python train.py --lr_router=0.00357 --norm_place="peri" --rope_base=10000.0 --extras=["capped logits"] --init_std_o=0.0698
Below are experts of layer 4 (counted from 0) of a mixture-of-experts language model. Rows are named router (the router's row for the expert), gate (a neuron's input weights, with its number), up (a neuron's input weights, with its number) and show model dimensions 64-127. Each number is 128 + 32 x the weight over its row's rms, rounded and kept within 0 to 255.
After each expert's rows: a language model's description of what the expert responds to; "gets" lists some tokens that make up at least twice as much of what it gets as of all text. This comes from a sample of Wikipedia text that the model never trained on. Tokens count by the router's weight.

# expert 3
router [188 151  84 138  84 155  56 124 152  89 140  93 112 166 112 146  80  61 171 141 131 148 135 134 131 147 135 164 141 157 137 125 155  86 141 162 147 182 130 139 145 150 162 103 163 134 154 104 126 155 153 146 112  95 120 105 133 110 143 172 147 136 131  95]
gate0 [105 189 110 128 145 158 175  88 106  98  97 178  74 117 108 149 148 119 108  87 162 108 146 168 143 126  65 119 102 129 101  93  74 166 153 129 155 146 100 123  95 162 158 116 106 132 149 149 183  86 104 131 111 177 141  49 147 195 127 168 137 112 164 130]
up0 [180 117 144  99 101 121 124 121 119 140 109 162 134 133 123 133 133 101 118 171 144 125 101  73 142 122 122 114 173 127 115  95 176  85  81 128 122 153 158 109  46 102 143 131  76 133  97  77 147  87 188  84 109 178  75 203 108 145 119 180 128  92 137 127]
gate1 [178 123 128 115 145  83  83 165 140  94 151 131 102 109 167 180  85 166 112 134 171 139 115 115 134 153 138 103 145 121 128 146 178 100 159 162 106 153  80 145  89  97  66 122 123 107 242  81 110  77 104 111 151 134  99  66  91 149 101 135 144  62 170 119]
up1 [123  93 106 123 124 108 103 176 115  90 217 145 131 146 122 172 115 133 195  53  99 110 132 126 154  96 174 140 117 116 156 144 137 102 137 166 147 120 117 142 177 165 120 149 139 148  95 168 100 135 112 137  96 166  87 145 214 133 117 131 117  97 119 184]
gate2 [ 82 102 120 139 165 129 128  73  99 171 127 132 146 141 161 166 156  91  83 160  84 130  87 107 181 118 116  85 122  90 137 144  74 142 130  65 136 147 124 133 155 176 132  91 105 168 120 155 117 142  91 159 114 109 164  97 126 125 114 165  92 102  71  78]
up2 [157  74 158 181 159  56  89  86 118 121 135 118 103  67  67 123 112  99 132 185 138 162  96  93  54 127 168 199  99  75 100 145 139 163 180 165 117 145 178 165 115  59 104 158  97  87 120  77  95  60 140 111 146  84  82 160 119 118 125 136  89 106  96 125]
It responds to: Mid-word Latinate pieces
gets: "f", "um", "ce", "ic", "ut", "ul"

# expert 14
router [ 87  95 126 180 135 141 116 167  81  98  83 170 122  95 108 174 172 174 162 166 185 166 138 131 151 172 104  80 115 114  94 174 115 153 194 104 185  97  93  85 108 122  54 112 115 137 110 150 116 144 163 141 149 179 147 128  93 171 169 175 135  72 185  94]
gate0 [128  95  75 159 126 119 166 120 148 108 119 147 169 140 157 131 168  43 117 167 113 101 101 150 138 155 154 156  95 119 142  98  77 128 145 112 171 138 124 144 141  76  81 116  74  90 122 149 152 125 140 151  87  65 113 150 108 158  92 142 141 169 205 168]
up0 [157 146 176  87 115 160  85 163 159 186 143 133  93 111 120 131 113 144 103 112  78  91 145 145 172  91 101 108 126 164  60 124  85  98 158 158 156 134 122 164 140 112 116 148 143 109 115 102 179 103 142  53 134 154 117  83 128 120 159 117  96 198  71 121]
gate1 [178 167 149 156 183 142  72  98  91  92 148 151 169 154 122 127 150 165 167  80 143 206 133  74 160  95 138 123 170 101 124  97 130 126 115 130  55 153  85 119 159 169 191 145 108 138 137 127 119 108 107 104 141 131 127 150 142  86 156 160 122  89 178  87]
up1 [125 123 145 178 118 174  82 126 138 106 104 153 159  80 141 220 126 157 124 149 104 123 134 139 116 116  67 184  79 108  91  81 127 121 150 159  79 170 127 136 154 109 191 186 158  95  69 117 160 139 156 173 128  96  90  93 143 112 154 101  64 114 119 119]
gate2 [ 95 114  83  81 171  90  82 121 156  94 159 185 170 160 127 136 163  70 143 161 101 128 155 166  98 154 126 158 126 111 151 110 146  44 163 109 146 117 154 117 119  95 107 140 142 108  96 164  88 105 167 105 171 121  70  89  85 161 122 146 133 123 140  59]
up2 [ 93 145  93 117 169  76 143 138 146 117 112 104 157 123  82 202 138 155 199 126  36 130 109  88 156 109 143 121 151 113 156  87 168  64 164 217 144 105 124 127 131 168 135 153  75 172 165 126 130 101 133 151 144  90 163 106 152 135 160 109 111 123 146 120]
It responds to: Digits in numbers
gets: "1", "0", "9", "2", "8", "3"

# expert 10
router [173 125 101 150  71 117 197  80 141 100  79 147  78  81 116  82  96 124 111  99  67 141 175 156 158 111  96 147 130 131 136 144 122 109 113 141  83 144 183 173 122 106 136  83 130 135 110 118 169  91 137 115  95 185 103 111 172 188 122 119 127 119 119 122]
gate0 [125 123 166 169  86 127  97  64  90 155  91  62 112  91 101  91 122  97 188  96  97 132  91  70 137 124 193 111 136 150  64 164 142  57  62 160 121 106 138 105 133  75 119 120 153 110 111 130 168 108 158 133 111 119  94  96 113 118 143 127 159 150 180 135]
up0 [150 105 120 102 161 234  78 108 110 161  82 139 130  90 137 101 149  94 141 145 109  78  86 166  75 117 126 156 149  96 117 103 193 114 133 156 161 146 160 120 120  89 158 118 184  99 198 144 135 120 167  66 114 143 169 150 151 145 166 174 169 134  95  87]
gate1 [ 90 162 138 104  34 138 112 138  78 109 129 118  99 174 109  73 143 208 183 182 133 170 132 127 127  74 145  93 123  90 125 146 100 124 155 142  97 120 115 144 104  27 141 119 157 127 103 126 133 158 124  93 121 119  90 189 134 167 114 115 165  88 173  85]
up1 [142 127 116 128 161 200 157 162  94  80 112 120 143 143 131 129  79 171 185 128 131 105 121 112 122 129 120 111 139 101 141  96 117 150 209 130  83 127  89  89 145 197 163  77 127 107  99 125 152 183 124 162 108 186 157 176  84  66 145  50 122 118 104 176]
gate2 [144 145 160 161 108 113  93  83 182 177 110 102 129 115 154  87  96 117 155 140 115  68 104 177 163 193 113  66 134 161 122 140 132  93 103 136 108 105 112 148 131 126 106 137 153 118 143 117 117  95 159 101 148 125 144 109 127 180 117 146 141 113 176 106]
up2 [117 148  83 156 154 154 193 157  44 181 131 112 123 162  89 206 123  67 147 100 119 194 151 104 119 160 108 142 124 138 142 153 117 127 153 148  98  84  55 175 127 129 135 151 132 103 148  92 175 133 154 118 140 116 105  75 173 140 155 117  99 129 124 191]
It responds to: Mid-word syllables, row-start bars
gets: "|", "'s", "ra", "and", "in", "ian"

# expert 23
router [133 187 115 132  80 126 108 105 134  85 102 130 110 128 158 139 123  73  63 164 140 158 103  91 205  97  59 198 174 154 178 112 121 169  73  90  94 115 121 101 139 135 161  92 104 102 130 123  99 150  92 155 117 120 142 125 138 118 118 142  95 111 122  97]
gate0 [147 158 141 124 145 139 114 153 154 188 128  93 144 133 144  93 214 106  96 175 121 122 136 156 151 127 117 181 140 145 134 140 145 148 113 103 146 137 126 158 139  91  87 194 140 162 152 158 122 141  68 165 163  66 189 144  91 111 132 192 142 130 153 128]
up0 [ 83  93 140 117 134 120 129 114 155  86 189  84 108 160  95  79 153 139 180 193 137 103 137 118 129 158 111 139 132 101 179  59 137 113 127 172  97 142 140 159 172  98 100  81  79 173 136  86 127 103  80 120 134 102  72  61 148  86  89 130 132  96 128 134]
gate1 [144 103 128  89 126  36 123 126 131 138 100 120 179 133 115 128 174  89 135 136 140 108 134 136 150 146 121 166 104 181 157 121 123 137 148 133 156  98 152 176 125  85 148  83 142 134 106  92 101 107  73 134 178 152 126  92 139 171 127  92 165  82 160 102]
up1 [120 136 115 148 181 182  99 143 142 110 143 126  60  98 105  84 147 189 144 143 138 141  97 164 147 119 109 122 162 120 110 125 126 129 116 111 117 115  81 111 123 122 132 182  99 151 141 129 192 161 123 173  57  65  95 113  82  63  95 128 123 211 117 145]
gate2 [ 71 127 181  99 136 115 101 114 197 130 128 154 122 121 126 137 147 130 126 115 117  57 139 127 138 131 137  90 120  88 139 129  85 185 127 143 145 109 132 110 183 110 156 184 158  88 123 145 205 124 111 110  79 110 148 137 127 115 167 113 140 138 148 129]
up2 [131 142 129 133 102 175 158 105 133 157 127  45 134 123 132 141 196 102  84  99 184 137 125 149 121 101 134 116 168  90 158 106 178 156 116  90  84 189  83 133 187  99 171 142 130  98 119  89 132 108  61 113  91 138 151  71 102 135 113  99 171 156 145 130]
It responds to: Digits in numbers
gets: "0", "5", "3", "6", "7", "4"

# expert 1
router [164 108  94 119 130  90 153 160 113 104 121 126 114 119 147  74 146  89 169 136 118 173 118 151  77 124 127 163 175 206 178 176  91 111  95 147 140 195 108 139 133 152 101 128  64  96  82  89  78 175  94 159 147  96 116  97 115  98 125 114 153 174 104 124]
gate0 [ 20 148 169 166 128  93 119 165 169 177  82 114 134  79  97 125 161 138 107 100 121 156 105  95 165 113 103 104 162 128 136 135 125 127 175 143  94 120  98 228 151 108 144 118  83 151  99 111 157 148  76 110 127 159 185 171 166 173 131 119 141 132 132 187]
up0 [130 136 138 103 177 165 134  86 217 125 139 124  83 109  93  63 211 137 170 111  98 120 124 160 145 152 153 131 179 119 170 148 159 163 146 100 136  98 148 157 157 129  97 146 104  72 117 197  96 116 130 221 138 129 103 134 169  90 116 152 139 179 124 104]
gate1 [136  94  59 127 184 177 113 130 146 145 146 117 104 169  69 110 149  99 157 169 141 151 117 149 131 131  68  95  92 207 168 158 139 155 138 121 121 131  93  94  70 176  97 140 129 115 108 174 103 111 108 175 157  56 192 135 177 104 125 130  87 120 126  80]
up1 [122  67  84  86  97 183 108 163 133 145  88 110  99  90 106  90 132 127 169 171 114 121 107 121 139 129 146  65 169  81 150 125  45 170 149 161 102 102 118 100 130 130 104  93  91 163 139 150 126 151 136 120 144 170 139 144 188 178 144 114 134 148  97 134]
gate2 [131 105 118 107 117 105 160  93 108 111 167 158 169 163  79 112 168 161 107 100 159 127 149 120 107 138 216  76 110 136  90 151  51 110  99 112 144 114 157 142  79  87  91 138  76 171 158 143 146 125 130 179  98 112  86 108 137 135 147 143  95 129 188 106]
up2 [130 115 159  99  87 163 162 126 110 127 144 136 152 123 144 211  29 164 133 109 153 146 103 105 137 159 181  77 104  60 156  96 119 123 124 100 100 101 104 107  69 132 155 165  98  49  82 131 133  77 135 101 103  92 182 181 140 125 165 164 153 137 130 158]
It responds to: Name endings and year digits
gets: "2", "er", ")", "\"", "3", "land"

# expert 6
router [114  87 174 148 164 100 199 212 154  95 107 101 140 113 134 111 181 124 154 127 147 129 140  90 131  61 123 130 128 138  91  99 116 172 141 132 101 124 151  96  51 121 114 107 138 169 124  83 113 132  61  87  83 160 137 160 169 109 177 120 145 123 144 118]
gate0 [126 119  88 128 146 124 149 143 156 146 146 169  90 108 120 136 156 155 115  96 160  75 125 104 116 133 107 105 129 103 137 141 198 178 109  57  96 175 177 137 112 174 108  82 103  71 200 166 137 148 127 133  76 126 133  86 108 150  83  90 127 110 106 128]
up0 [127 119  75 139 160 147  82 116 126 122 135 163  77  95  85 119 125  79 173 155 154 137 114 110 111 134 117 155  97 147 119 148 194 170 161 130  68 135 127 142 159  94 126  81  72 164 101  94 114 119 202  92 153 103  85 154 160 132  93 151 109 115 119 123]
gate1 [129 110 174 190 172 162  81 149 102 128 131 184 126 123 194 111  95 197  93 135 185 131 108 153 129 182 112 116 104  44 113 118 149 140 151 139 112  91 170  52 151 138 124  92 133 202 119 166 170 148  93 158 117 101 139 125 114  90 121 107 104 137 118 106]
up1 [135 147 122 125 129 125 146 149 180 154  92 143 134  83  67 167 141 165  69 137 108 127 110  79 155 119 106 127 150 188 177 153 124 134 121 129 143 112  98 130  92 113 121 165 137 143 124  81 120 141 146 199  93 114 121 159 133 142  67 133 149 156 172 152]
gate2 [101  78 105 143  91  87 158 126 169 133 142 104 179 153 117 121 101  79 113 159 124  86 116 107 117 145 159  89 140  68 132 106 181 155 134 133 167 170 131  82  66 123 145 144 166 106 119 167 131 165 127 148 115  96 196 122 176  77 155 115 181 156 115 137]
up2 [139 129  72 127 131 143 113  81  63  99 180 190 109 131 100 126 114 172 139 141 160  88 102 161 171 153 116  83  97 174 141 136  89  93 160 156 134  49 121 100 159  93  98  82  95 144 139 114 120  78 132 119 124 110  95  57 116 164 113 174 119 158  72 129]
It responds to: Plural endings and commas
gets: ",", "s", "es", "en", "b", "k"